Experts of a small language model.
Size: 9 layers, vocabulary 16384, 25.2M parameters.
Experts: 2 picks a token, a sigmoid router.
Below are experts of layer 5 (counted from 0) of a mixture-of-experts language model. Rows are named router (the router's row for the expert), down (a neuron's output weights, with its number) and show model dimensions 0-159. Each number is 128 + 32 x the weight over its row's rms, rounded and kept within 0 to 255.
After each expert's rows: "comes before" lists some tokens at least twice as common just after its tokens as in all text. This comes from a sample of Wikipedia text that the model never trained on. Tokens count by the router's weight.

# expert 26
router [156  79 125  84 161  99 150  91 109 154 161 146 160 136 162 162  88  98  98 140 109 102 177 106 116 183 114  46 137  88 100 127 159 124 140 165 160  99 149 129 129 122 159 140 161 172 138 111 142 137  93 172 123  62 106  81 138 127 213 155 169 132 116 113 207 176 133 122 102 161 152 114 145  73 136 140 110 122 125 129 100 175 131 138  80 163 122 130 143 125 104  90 197 111 136 118  91  89 104 165 148 211 151 133 125 111  86 116 203  97  44 125 189 141 116 126 115 124 115  57 113 112 107 152 198 161 121 136 157 141 182 125 127 147 132 127 115 127 141 119 102 124 144 109 164 111 130 109 116 205  73 162 121 128  81 128 188 135 123 121]
down0 [124 109 115 150 143  70 190  98 166 145 119 118 143 138 122 168 149 117 197 119 129  62 102 121 160 124 125 146 125 131 117 123 132 203 105 113  94 160 141  50  79 141 173 162  68 138 130 114 144 121 166 158 113 179 111  70 181  93 112  88 109 146 152 125  98 169 155  99 117 131 156 185 151 111 109 129 111 159 106 169 161 107 154 125 128  99 184 112 153 121 127 102 152 122  73 114 162  72 105 118  95 144 141 154 170 139 122 121 154  44 105 142 119 180 127  85 107  96 164 179 145  96 150 131 164 155 125  84 128 124 132 117 108 109  73 140 166  90 132 143 136 102 176 151  42 100 156 167  73  87 168  77 119  82 182 148 110  73 160 137]
down1 [142 122 163  99  41 135 138 148 111 119 190  83 141 175 112 130  87  88 140 129  83 169 157  75 170  63 127 147 103  66 151 185 185 187 113 159 182 133 102 118 126 154 108 113  32 102 105 153 137 104 167 104 127 153  66 111 121 145 113  94 123 134  91  78 151 164 143  94 128  66 170 141 130 146 180  68 155 120  94 133 104 144  97 114 120 126 120 159 151 134 127 138 153 146 159  98 143 137 177 111 162 158 101 116 166 175  92 158 112 195 135 119 118 159 116 167 183  66 137 128 148 118 163 111 122 166 103  90 111 145 177 103 148 195 116 146 131 115 118  70 112 128 111 106 153 164 156 140 118 129 125 150 156  69 127 131 186 119 153 115]
down2 [125  46 105 113  96 127 120 125  94  87 122 105 151 118 162 131 111  94 174 156 117 135  62 157 112 119 128 164 118 189 143 114 100 174 138 109 111 104 153 188  88 133 142  85 191 138 178 148 122  93 156  92 129  73 115 129  81 170  62 118 160 150 140 125 145 113 171 161 101 113 136 143 109 142 115 132  86 137 139 109  76  75  93  99 131 135 196  93 141 152 193 119 197 142 163 140  96 109 138 140 104 134 169  47 160 114 153 188 169  98 126 112 146 162  78 179 132 147 157 104 169 158  97 117 189 124 164 138  87 112 151 127 156 168 146  60  76 114 106 113 168 106 110 171 151 106 171 140 127 139 174 131  98 111 135  80 122 140  84 168]
down3 [109 100  79  90 100 126  95  94 163 180  95 121 176 107 132 170 199 135 128 146 174 138 162 129 115 115 115 194 166 103 105 142 123 119 100 173 121 118 153 105 137 132 129 160 164 113 147 109 167 137 137 160 215 126  87  57  97 124 135 133  77 126 129 109 150 112 185  77 191 124 116 151 205  69 107 124 161 103 205 156 127 130 140 159 114  94 119 159  64  83 126 102 122  73 179 101 146 182 139  89 130 131 129 111 154 180 134 145 122 173 170 170 120  76 130 110 107 119 121 188 106 132 156  63 128 142  89  86  70 150 114 108 130 153 153 153 182 130 110 141 118 129 136 139 124  67 122 119 126 100  94 128 164 149 121 126  87 192 100 118]
down4 [186 137 222 100 140 101  88 106 127 158 130 142 153 146 122 132 116 148 119 160  93  80 120 110 130 119 152 167 177  93 106 132 181  99 105 104 162 167 142  91 185 100 102 140 108 159  69 138 111  83 164 162  91 120 143 178 102 119 130  89 151 164 100 110 129  86 151 168 151 149 121 134 123 196 107 136 139 136  95 145 173  95 132 116 173 105  94 182 155 134  92 106 146 117 102 123  84 219 159 117 135 179 142  87 165  89  86 100 181  91 136 232  87 130 108 145 105 135 124 144 114 150  55 212 130 129  90 122 135 129 165 127 153 124 128  89 135 102 120  89 130 144 178  96 171 125 148 180  90 128 107  96 126 164 110 115  98 104 138 143]
down5 [152 107 125 112 133 129  50 182 134  73  95 129 124 139  85 130 139 143 170 105 117 168  87 153  70 126  92 133 154 136 149  63  94  53 116  98 154 122 153  86 164  63 136 101  99 107  89 136 171  72 143 122 146  71 104 151 221 130 121  80 132 124  77 156 135 174  96 109 120 128 127 122 202 158 169 127 130 136 152 132 107 131  73 143  98 176 113 138  62 116 142 121 131 117 134 166 114 136  80  91 129 100 111 126 173  75 136 169  86 157 135 145 157 152 135 139 101  54  82 123 129 109 159 170 105 156  69 125  53 110 147  97 147  95  87 157  97  97 131 110 104 135 120 142 116 146  86 166  97 156 119 177 129 126 169 120 145 115 114 184]
comes before: "of ", "in ", "to ", "and ", "for ", "as "

# expert 29
router [100 119 120 130 171  75 142  77 111 157 129 154 142 141 156  79  92 151  65 121 168 121 206 152 124 132 106 184 148 138  94 132 132 163 128 172  68  95 158 102 104 132 139 120 166 105 135  69 128  96 136 157 157 104  77  72 121 128 122 164 138 129 126 134 204 158 127 116  85 162 147  97 170 108  70 135 119  98 158 156 147 141 154 105  92 176 157 126 111 136 138  86 150 103 131 103 132 144 109 147 148 166 186 142 128 157  86 130 173  61 140 120 103 142 115  81  52 152  79 127 154 147  17 106 128 147 105 129 107 143 129 140 117  85 172 147 160 148  96  96  88  72 134 128 152 101 112 127 122 138 104 134  94  29 158  92 167 153 162 110]
down0 [124  97  41 149 111  85 167 113 130 129 127  91 106 130  79 103 144 176  50 141 133 169 114 106 152 156  77 104 104  96 161 156  78 130 148 125 129 135 169 100 124 170  77 148 146  96  94 145 118  62  71 149 103 162 153 129 134 142 104 129 122 114 144 116 132 125  88 160 138 159  49 107 127  96  82 141 158 179 141 110 162 101 138 107 101 138   8 120 109 104 128 122  84 143 147 111 143 184 155 135 103 112 104 123 138 136  55 174 171 116 206 132 110 110 136 133 153 110  97 168 143 148 142 164 158 152 147 148 138 115  73 162 148 109 153 105 144 139 109 219 156 114 145 153 125 131 179 123 178 131 163 140 153  91 160 123 119 155 109 196]
down1 [ 71  91 157 126  98 104  93 192 137 129 107 157 184 138  83 106  82  87 101 126  91 157 177 146  85  81 120 166 111 136 131 138 125 174  98 107  88 113  75 115  67  89 162 150 121 121 122 105 122 140 101 154 145  90 160 101 134 128 107 155 131  92  99 174 113  76 154 130 123 122  98 142 106  56 128 109 117 128 140 161 151 141 106 130 146 144 181 204 116 194 175 105 132 143 130  68 100  88 165  98  80 185 158  89 136 160  72 102 144 166 169 136  71 117 126 100 144 128 162 137 160 161 157 117 127 191 190 139 140 157 184 155 134 161 118 101  97 161 152 189 142 126 156 107 164 159 138 154 114 186 144  79 124 152  68 104 110  87 153 118]
down2 [142 114 123  73 125 140 124 154 114 145  92 183 123 115 120 102 126  95 153 124 159 111 144 114 111 163  62 132 123 139  96 154 119 106 124 100 115 102 194 141 135 178 110 122 154 144 161 104 151 194 135 121 101 118 106  54 189 136  58 141 149  57 100 144 161 125 122  88  90 136 120  77 142 125 148 128 114 144 101 139 163 126  84  75 124 103 108 140 123 129 137 132 149  74 171 134 158 136  67 135 133  93 133 163 120  73 131 136 135 135  98  94  74 176  64 152   0  93 138 138 155  96 107 173 140  60 113 138 128 152 147 118  76 114 106 101  95 116 154 152 123  79 113 100 139 138 127 138 140 191  95 135 115 149 136 155 152 158 173 154]
down3 [158  97 104 173 164 118 144 106 140  63 144 131  77 146 109  90 163 137  96 137  90 100 215 139  83 130 153 179 191 142 132  77 121 143  95  76  75 150 133 126 160  92 141  94 104 164 188 127  94 129 146 138 170  67 113 175 154  93 183 120 137  88 119 105 186 126 118 108 117 108 125 158 143 203 156 132  82 134 152 147 146 143  97 158 131 143 184 101 137 114 141 102  85 128 112 132 146 119 101 113 118 135 137 113  87 120 146 103 146 181  74 139 123  58 155 211 106 176 117 128  92 141 109 159 108 128  77  99 159 167  97 142 131 122 154 183  74 125 150 157 120 143 109  96 160 152  45 184 154 130 159  68 128 138 100 153 146 130  93 120]
down4 [164 171 146 111 114 142 145 118 157  61 162 103 130 108 133  94  96 235 106 101 142 108 114 102 142 135 128 102 187 114 143 182 175 100 198 141 100 136 162  85  68 124  87  99 161 114 127 159 112 132 108 124 168 157  94 160 157 134  73 153 110 103 181 133 147  95 139 140  98  83 154  83 100 164  68  99 113 168 155 100 197 115 157  50 131 161  88 123 102 146 148 109 144 172 100  90 118 117 125 100 114  63 100 162 141 119 123 154  74 166  55 137 132 139 136 153  87 128 109 142 175 106  81  88 157 121 142 132 162 110 104 140 120 137 113 159 103 157 150 170 154 151 168 162 134 120 102  98 150 143 131  44 129 144 135 172 121 161 117  73]
down5 [132 128  69 153 142 128  71 122 118  91 134  56 142 112 152 149 137 127  60  63 145 109 124  60 136 182  69 120 122 113 181 140  53  98  86 135  97 133 139 155 150 140 133 100 133 142 145 142 221 124 101 137 130 136 106  62 163 134 126 153 133  75 117 125 104 152 123  98 114 161  81 127  90 117 111 180 159 136 143 121 155 108 158 194 113 109 163  88  92 167 127 178 135 114 111 108  39 145  99  95 153 165 144 115 130  83  91  55  85 169 150 164 132 131 177 147 158 132  77 126 130 123  64 165 141 136 157 149 149 160 156  82 127 168 105 122 149 132 112 133 160 146 151 159 165  91  89  87 107 155  78 142 114 111 137 133 114  80 169 103]
comes before: "\n", ": ", "\n\n", "==", ", ", ". "

# expert 31
router [111 140 139  99 128 104 206  91 104 225 127 172 108 121 150  90 100 122  90 138 102  94 129 127 115 164  88 135  61 103 104 149 158 102 159 177 162 110 148 116 103 170 178 159 140 103 148  81 166 185 171 126 156 146 141  58 114 116 181 190 149 141 126 150 120 151 125 104  74 175 169 103 132  43  79 131 135 146 123 117 132 114 127 105 134 116 114 160  82  79 155  53 125  98 177 129 133  91  82 136 124 123  92 154 129 173 120 120 183 129  83 122 119 158 111 112 119 116  95 109 128 151  86 128 152 160 135 100 126 168 162 132 143 145 121 164 112 114  83 111  63  65  65 139 161 166 103 131  90 145  73 156 130 102 106 106 169 115  91 101]
down0 [167 137 119 131 139 135  81  78 132  77  91 126  56 155 142 147 126 155 148 174 120 122 146 158 118 172 115  69 172 105 107 120  85  94  67 105  67 110  94 128  77 118  99 196 197 162  43 122 104 120 112 128  93 144 116 160 166  83 142 140 142 135 136 147 135 101  99 142 138 132 123 107 143 191 167 168  92 147  90  83 183 140 125 139 134 113 151 114 133 153 105 131 185 112  68 154  86 163 115 152 146 155 188 107 120 121  69 104 153  98 162  93 126 158 145  91 136 132  86 129 137 129  97 113 145  90 152  92  89 110 113 169 109  53 159 105 161 149 134  90 176 116 180  93  81  81 165 102 121 139 137 122 113 127  97  96 111 186  69 149]
down1 [152 112 106 166 126 142 183 131 102 184  80 186 129 170 126 155 121 176 128 146 158 120 222 105 134 100  92 106 151 157 142 171  91  92 103 100 128 192 159 154 126  95 119  97 173  95 118 121 131  90 138  93 108  64  95 125 124 171 120 110 155 114  94 152 110 141 119 115 144 128 140 135 192 109  81 123 103  79 152 154 140 111 156 115  71 194 121 109 133 166 105  61 132 142 166 139 176 196 147 136 149 207 180 115 149 126 152 115 154  79  86 153 168 108 108 121  79 151  98  95 126 155 137 142 126  76 142 108 116 161 118 146  97  79 116 118 159 108 191 161 138 198 153 126 157 101 149 174 152 128 120 138 164  98 208 139 123 153 127 174]
down2 [138 109 121  92 105  92 169  89 139 160 144 170  99 109 100  82 116 133 135 121  73 125 127  71 100 131  94  69 174 140 151 162 126 108  96 131 126 199 122  94 153 118 121 174 182 120  82  58 145 106 178 127 135 142  44 165 202  89 125 126  80 116  92 124 132 168 127 126 131 139 189  72  93  70 104 162 129 104 106  86 135 146 160 170  76 141 158 159 112 150 139 163 147 159 124 115 162 186 116 111  95  84 182 120 151 180 174 138 140 125 134 173 109 124 114 122 183 109 156  80  79 101 144 131  66 131  97 138  80 113 122 114 121 102 117 139 162 159  90 171 119 119 119 133 185 156 174 133 132 158 152 154  65  83 134 149  72 117 116 127]
down3 [107 135 212 106 149 126  87  30 110 122 190 135 133 112 214 170 148 101 114 158  46 138 132  96 126 135 131 153 111  74 122 140 149 110 123 112 133 113  86 132 127 106 108 157 108  98  80 198  92 160 166  93 138  78 113 144 156  97 151 138 169 137  95 121 103 168 137 199  99 183 142  63 116 103 121 120  70 154 117 136 171 197 140 179 100  98 150  95 170 123 197 173 118  99 112  88 106 119 114 148 162 114 124 102 137 147 153 145 138 133 126 100 133 153 133  81 166 149 122  67 107 141 109 129 153 169 156 165 121 131 121 180  85 148  83  87  99 132 150 145 112 103 151 100 122 113 152 112 148 105 127 142 154 144 107 105 196  84 170 111]
down4 [ 76  92 139 112 179 135 141  95 117 148 163 147 211 118 126 202 132 112 104 126  88 110 118 116 182 124 106  99 156 165 131 140  71 135 127 131  54  90 196 143  97  86  92 156 150 100 159 130 144 128 117 124  81 157 131 123 162 115 120 125 136  93 182  86  92  95 100 103 121 155 119 152 147 149 156 134 137 161 107 104 138 100 158 183 114 120 127 170  94 143  92 131 108 116 137 169 113 108 121 110 104 133 138 104 108 119  97 240 175 153  62 102 113 116 141  83  58  29 131 164  81 138 112 130 173 158 140  79 144 151 143  96 144 116 152 157 149 175 132 140 166 128  98 177 101  56 153  89 179 140  97 131 106 105 129 135 121 165 118 155]
down5 [198  84 154 150 104 122 103 162 164 162 186  90 121 121  93 180  89 167 140  78 131 136 115 144  87  81 153 134 141  63 146 127  94 133  74 125  99 128 169 163 125 151  77 137  93 101 106 104 117 143 152 155 120 126 161 127 125 132 120 123  65 172  98 133 157 111 115 147  89 140 149 117 115 121 171 129 128 148  97 159 108 144 116  50  93  83 143 192 149 153 153 158 162 144  83 118 108 174 102  94 149 159  93  92 104 131 148  72  97 109 151 120 156 116 134 157 234 135 144 172 152 167 117 134 110  67 109 142 138 176 102  68 115 175 163  92 164  91 125 141 125  82 152 100 159 163  93  66 114  62 144 130 108 130  87 161 135  89 180 135]
comes before: "of ", "and ", "to ", "in ", "for ", "with "

# expert 3
router [141 136 149 108 125 123 151  80  93 166 135 152  98 108 122  80  99 168  97 110 161  81 124 125  91 124  67 145 102 116  93 125 201 121 126 144 139  86 138 156  78 139 144 177 211 105 159  88 137 143 169 181 117  88 105 104  95 112 150 142 148 172 121 153 179 104 118 184 128 141 182  67 123 113 113  97 104 117 105 143 121 139 121 173  60 151 134 112 101  56 159 102 191 113 114 171 154 165 106 180  78 156 161  92  99 130 146 116 132  78 100 147 179 106 107  87  99  75  98  82 150 123 104 235 180 131 110  97 120 119 127 143 145  53 139 142 117 112 115  95  81  88 105 112 128  99 122 120 151 141 106 146 120  91  97 121 127 169 145 102]
down0 [168 137 134 168  77  60 130 125 136 108  93 134 151 108 112 179 121 116 145 158 125 105 131 104 141 149  88  80 128 140 110 158 115 119 149 128  72 201 166 156 120 141  96 130 145 175 160 125 170 117 149 155 135 134 133 189 120 132 153 127 216  97 162 110 176 148 171 119 140 136 120 124 138 167 130 145 123  97 141  61 109  70  72  83 157 155 116 141 183 147 131 146 120  95 180 142  75 201 140 109  86 154 153 100  96 111 140 127 109 143 149 109 120  89 102 109 103 117 136 151 121 130  44 126 172 157 150 134  76 142 133 127 163 171 179  92 126 127 121 131 156 126 105 209 126  47 163 186  87 149 189 149 107  63  87 155 124  94  91 135]
down1 [102  93 166 147 121 122 149 110  97 117  92 120 164 149 118 100 131 221 166 124 112 129 101 134  87 152 124 131 148  81 116 124 175  93 171 114 145 139 134  90 155 108 148 135 151  77 144 123 134 153 128 105 103  96 125 144 190 132 153 152  89 131 104 170 197 127 132 176 133 164 163 164 137 143  67 162  29 169 122 115 153 145 156 170 146 167 113 108  74 147 113  91 160 127 161 125 132 183  96 139 173 140 196 146 121  63  93 133 164  86  51 153 138 151  80 167 105 136 141 157 145 159 164 196  59 128 151 126 160  83  84 126 151 113 118 132 116  50 171 130 147  84 119 162 114 182  95 120 114 147 155 175 102 138 146 121 130 101 154 148]
down2 [133 113 154 142  99 110 119  84 132 155 152 159 177 145 127 114 122 154 129 147 127  87  31  89 137  32 105 120 175 151 112 116 168 111 123 167 160 165 162 146  85 134 162 123  70 187 135 148 178 173 129 136 150 107 124 119 122 109 159 186 107 107 112 112  84 130 116  99 166  88 136 103 177 181 154 149 139 138 136  91 143  74  97 129 124 105 125 123 144 128 116 197 126  91 144 122  13 114 116 154 118 131 132  97  72 135 159 112 137 138 121  64 122 120  60 135  74 150 143 138 151 153 170 132 143 108  72 152 121 118 143 155 201  98 190 143 137 140 128 112 100 116 161 179 125 102 129 155  90 107 124 190 172 154  92 102  94 158 108 165]
down3 [ 83 112  69 147 106 161 118 181 130 107 168 146  92 111 158 163 112 123 135 134 186  72 121  63 153 144 118 153 106  66 106  75 159 171 132 137 208 149 158  80 119 103 162 132 107 115 166 102  83 124 212 135 156  87 102 153 168 149 118 110  89 111 105 140 150 188 127 137 130 190 120 135 121 111 138  91 179 160 111 127 117 167 144 120 120  98  96 149  64 172 117 128 111  76 139 106 146 113  93 141 170 101 100 154 140  52 107 143 127 141 171 140 104 115  81 184 120 137 120 144 175 152  81 163  90 128  96 141 129 141 160 144 113 157 133 169  84 135 154  97 120 107 122 158 144 219 110 130 167  51 140 121 130 166 112 151 171  87 151  90]
down4 [ 95 133 118 135 169 132 130 138 101  44 111 148 157  99 159 178 109 136 176 101 138 144  47  99 133 157 103 105 144 124 140 119  68  78  57 100 174 124 113  92  88 133  96  98 103 172 184 135 125 149 151 142 178 115  96  76 141 147 100 151 134 159 120  95 105 192  81 111 126 115 153 156  95 140  77 136 202 153 125 149 134 126  82 115  84 168 140 181 141  92  78 167 112 124  93 108 111  88 139  99 128 128 172 127 150 173 112  49 165 142 146 126 137 100  37 105 117 121 123  71  85 109 133  98 117 135 160 167 178 125 141 120  97 122 128 101 109 142 147 128  84 198 177 137 123 157 150 100 127 146  59 158 124 141 185 133 143 126 117 146]
down5 [111 113 109 182 184  75 131 115 148 161 118 111 126 145 211 169 122 104 132 157 147 129  68 134 125 123 138 126 129 188 142 120 160 117  77 130 149 137 123 141 160 136  97 102 149 109 108 115 137 132 104 107 123 127 120 108 127 163 108 117  77 173  78  85  50  94 136 126 178 139 106  82 106 136 103  69 134 116 138 120 170 138 182 161 120 108 151  75 147 139  96 137 193 142 117 187 102 202  98 151 139 106 247 171 160  89 129 138 122 142 130 155 179 111 143 147  68 158 173  93 107  83 166 156  92 163 140 152 162  88 172  95 118 143 150 179 120 110 120 120 144 119 122 105 131 100  90 137 143 116  66 153  93 130  99  76  93 108 136  57]
comes before: "The ", "In ", "He ", "the ", "he ", "It "

# expert 9
router [130  92 108 117 102  95 177  39 123 123 170 164 111 103 138 142  98 119 148 109 142 112 174 104 126 155  96  93  70 137 112 152 144 161 124 141 144 123 151  93 104 116 127 123 178 116 215 107 106 114 157 130 132 115 121 125 107 170 170 157 147 128 122 141 188  97 132 155 116 175 194 120 134 115 118 152  89 108 180 117  86 130 144 102  77 176 163 153 154 144 141  80 170  78 223 154 112 162  93 123 143 155 122  89 128 139 117 140 126 102 121 145 119 171 108 109 103 116  97 170 114  82  33 150 168 165 191  82 143 146 155 149 158 158 151  98 135 105  70 106  73 113  89 147 193  89 124 146 126 159 136 131 117  52 117 154 127 182 145  88]
down0 [112 100 115  96 149  55 125 139 189 151 108 111 124 194 109 121 119 150 145 111 117 128 158 121 110 134  81 120 105 132  80 100  98 109  99 120 153 107 121 101 110 149 121 149 127 141 125 163 110 104 164 114 149 138 103 121 153 132 229 124 153 123 154  90 161 163  77  99  89  63 129 139 139 135 176 105 177 174 113 142 186 139 109 122 103  91  71  82  97  83 152 152 168 159  98  75 110 173 126 115 162 137  96 119 155  78 105  48 172 140  71 169  87  94 136 166 134 103 121 155 134  32 132 118 149 127 106 153 108 155  88 155 188  97 114 145 150 162 102 165 134  80 144  71 132 115 101 154 164 110 101 149  76 112 110 127  90  75 180 104]
down1 [102  87  68 105 119 116 123 130 127 139 126 130 184 146 160 106 118 167 134 109 168 154 150 137 134 145  94 133 121 162  94 119  79 119 174 105 190 114 120  87 177  93 150 118 194 149  34 162 121  77 149 113 154 114 144 157 105 150  97 110 131 171  94 139  81 120  80 140 115 151  69 154 126  99 185 176 115 167 137 148  78  81 128 134 127 125  74 157 104 117 141 169 167 139  71 117 170 116 181 130 154 164  43 181 121 117  81  82 153  74  93 186 132 133 100 125  98 129 130  99 155  93 147  88 136 135 190  87  97 158  77 101 182 152 111 170  87 169 145 127 120 148 167  98 152 171 119 128 154 117 127 117 128 167 117 107 142  76 100 152]
down2 [119  90 119 113 140 153 147 132 122 101 146 151 107  88 102  92 118 120 154 134 155 137 115 126 170 158 108 149 159 216 170  49 124 184  95 103 115 116 108 133 172 101 153 118  93 139 121 124 103 128  51 127 127 126 144 103 204 147 159  91 146 128 118 129  63 144 140  84  86 149 149 105 162 143 150  96  86 165 124 100  89 122 112  44 150 102 113 138  67 116 104 142 197 101 128 142  98 107 105 150 151 197 137  65 124 110  68 139 137 156 101 117 108 157 136  95 110 107  92 109 132 129 179 152  80 127 183 118 130 142 115 173 119 102 130  91 152 124 142 110 171 130 155 139  60 112 146 125 198 192 130 141  62 117 207  85 143  86 138  99]
down3 [158 123 143 189 140 136 167 154 165 152  54 112 128 115  92 120 155 151  69 177 129 160 144 139 101 154  84  95 165 157 119 119  99 169 155 132 107 166 137 165 127 154 129 141  91 123  73 143  97  82 144 121 100 140 100  98 133 185 138 148 116 149 175 107 131 158 157 113 140  99 106 114 124 128 124 105 143 120 200 157 123 104 118 171 187 122 100 131 187  41 123 236  90 138 139  86 105 154 123 135  97 141 139 115 135  83 140 150 116 101 148  85 164 109 180 110 157  83 138 132 140 113  93 151 176 132  91 166 105 136 108 162  63 138 133  72 164 187 155 112 107 136 172  58  96 151 124 113 125 159 112 116  83 110  57 201 104 105 119 114]
down4 [ 90 112 130 145 134 114 197 140 139 116 100 154 103 131 166  77 171 112 185 128 121 142 116 136 161 134 138 101  97 155 147 103 121  87 121 115 193 106 102 111 151 134 149 124 205 116 155 151  74 134 176  81 106 119 113 145 133 176 103 112 141 111 124  66 125 135 143 192 201 109  74 107 124  79  81 149 111 146 149 112  78 151 138 112 131  64  95 132 123  78 106 109 158 116 181 108  88 208  65 144 110  86 131  88 170 118 135 151 138 153  88 163 151 157 127 198  76 167 142 120 109 101 116 136  70 125 182 130 148 141 152  92 199  81 146 127 106  95 166 146 132 110 118 111 188 121  72 133 173 147  58  98 137 116 103 138 106 104 110 115]
down5 [120 115 161 141  55 138 120 128 136 149 153 161 138  85 153 154 114 131 139 150 138  59 109 125 136  88  95 148 105  37 163 167 160 131  65 144 204 127 158 145 144 172 167  89 149  80 131  87 127  95 200 106 105 210 129 110 115 131 147 127 119 138 127 140 106 140 129 112 151 111  43  84 152 105 109 145 110 108  60 135 138 106 167 110 115  90 106 117 131 198 131 155 103  87 187 136 128 176  76 116 126  94 106 178 104 107  54 110 118 192  97 105 137 161 109 134 124 152 110 154  93 108 175  78 130 113 131 141 174  81 127 121 162 121 152  77  90 168  90 112 143 116 133 116 139 130 168 114 140 110 157 188 135 138 108 189 153  92 115 101]
comes before: "was ", "is ", "were ", "are ", "had ", "has "

# expert 4
router [114  79 140 153 109  67 134  94 137 134 114 202 117 114  70 118  90 133 128 160 149 137 144 117  87 136  76 121 116 111  81 141 142 158 110 143 153  89 154 122  84 117 124 146 128 120 104 134 114 110 140 135 172  88 146 119 147 135 165 196 186 133  96 152 209 112 129 123  54 124 198 140 115  99  88 102  98 124 126 180 161 106 138 121 114 155 139 115  85  86 121  97 169  84 141 159 159 116 125 186 126 159 122  63 169 110  81  61 141  48 115 147 127 145 150 141  59 172  99 109 111  86 111 152 164 105 155  66 122 110 123 135 159 129 131 182 103 110  63 141 122  98 143  37 155 126  41 122  89 129 129 125 135 119 128 138 156 132 112  99]
down0 [212 171 148 148  85 117  20 119 137 112 146 101 146 112 131 123 162 128 174 162 181 163  99 113 146  93 148 139 163 203  58 176 130 105  95  97 172 120 133 106 118 114 104 144 143 123 153 160 149 141 113  95  88 138 135 190 108 141 106 115  76 166 107 114  87  60 154 137 140 105 140 128 141 168 143 133 133  72 139 131 129 140 141 112 163 136 148 133 123  91 121 167 134 155 126 138 169 108 132 140 137 133 144 197 166 123 119 150 151 106 151 148 175 171 155 141 127 114 120 173 124 141  75 123 117 151  56 127 154  89 136   3 111  92  67 121  97 111 135 115 108 101 110 145 125 155  86  99  79 107 113 102 214 128 162 104 113 110 101 136]
down1 [164 113 139 132  63 101 115  75 134 109  90  79 113 164 163 139  96 136  64 135 107 126 130 126 101  95 129 138 138 105 137 147  84  41  99 127 159 143 116  79 144  90 121 127 140 188 112 150 136 140  91 159  90 133 117 159 122 150 141  82  85 142 139 101 135 184  92 108 124 114  95 147 141 188 155 179 151 157  90  96 164 144 107 165 115 124 128 170 128 103 166  66 124 130 134 137 114 184  99 207 164 174 162 138 155  73 108 167  76 121 136 186 107 111 149 104 205  91  76  97 149 111 147 192 103  90 109  90 119 153 124 101  50 117 156  99 173 132 151 130  54 148 126 128 134 153 171 139 134 124  69 166 125 127 186 134 130 100 137 111]
down2 [107 142  83 154 132 175 124 147 124 151 144 117 124 117 193 172  76  81 152 130  93 155 116 131  66 159  97 193 109 102 187 122 107  94  82 129 106 111 156 121 105 122 114 113 181 156  41  60 137 107 123 150 143  84 130 123 141 136 124 161 229 167 109 129  95 148 120 114 108  99 142 103 121 128 138 174 176 147 203  83 163 101 105 137 114 125 105 119 145 122  70 119 131  98 173 160 147 190 157 195 126 121 124 131 108 101 181  79  89 111 169 138 172  88 129  76 116 138 164  88 140  90 108 162 180 142 175 141 157 126 147 130 155 106 100 167 125 143 126 157 137 130  88 129  70 162  98 132 193 196 124 109 133 124 135 141  94 141 125 166]
down3 [157 179 151 101  80  94  96 111 110  98 147  97  99  76 107 119 151 102 149 114 154 202  99 156 158 140 160 129 142 139 127 178 106 116 112 131 122 120 149 133 117 121 168 123 147 133 146 116 109 146 127  87 186 167  97 120 100 163 176 145 181 189 115 129 129 134 131 172 197 169 121  76 153 163 148 151 101 109 186 137 116 148 110 110 145  65 141 179 153 129  88 118 108 156 144 134 137 117 148 104 132 148 202 140 133 132  94 122  83 134 167 149 133 101 161  74 181 183  90 114 174 156 115 108  41 173  92 130 120 142 196 183 102 127 168  34 105 168 127  48 187 125 149 171 158 102 125 108  92  98 109 128 119  96 138 130 101 139 113 122]
down4 [121 151  38 133  98 125 155  78  53 133  90  87 153 178 133 145 140  85 147  82  99 124 109 100 131 154  56 138 109 138 116  94 180 160 138 115 188 117  97 134 141 126  52 123 160 133  95  87 164 101 137 100  99 156  88 120 150 126 107 106 121 119 108 150  76 121 110 223 147 174 120 118 131 106  99 183 168 114 116 109 103  98 146 179 113 155 110 135 116  89  83 137 154 133 140 168  96 135 129 140  88 121 169 167 149 142 108 156 129 125  98 154 143  99 107  92 215 145 181 109 134 168 113 142 134 117 111 104 139  87 174 151 141  93 144 117 164 149 106 152 179 118 108 204  61 120 201 129  99 141 134 177 134 146 153 117 134 142 190  96]
down5 [119 167 151  58 162 108 119 154 123 169 131 110 156  83 141 129  88 100 173 104 104 107  73 175 168 114  88 135 158 120  74 167 123 105 110 147 134 125 160 159 206 157 162  71 142 158 131 128 122 115  61 139  98 173 125 156 153  99 132 118  75 125 223  57 193 115 138  71 144  82 123 136 142 132 111 123 131 108  78 182 143 173 169  51 105 131 111 112 136 123 138 119 153 106 140 176 133 175 123 132 120 102  81 116 100 157  91 128 146 133  96 135 186 141 107 123  70 153 108 148 102  84  96 138 102 103  80 114  91 108 157 158 115 114 142 103 159 119 162 136 176 123 146  96 108 123 120 144  78 125  59  96 126 124 203 153 145 180 142 129]
comes before: "- ", "| ", "==", "The ", "= ", "==="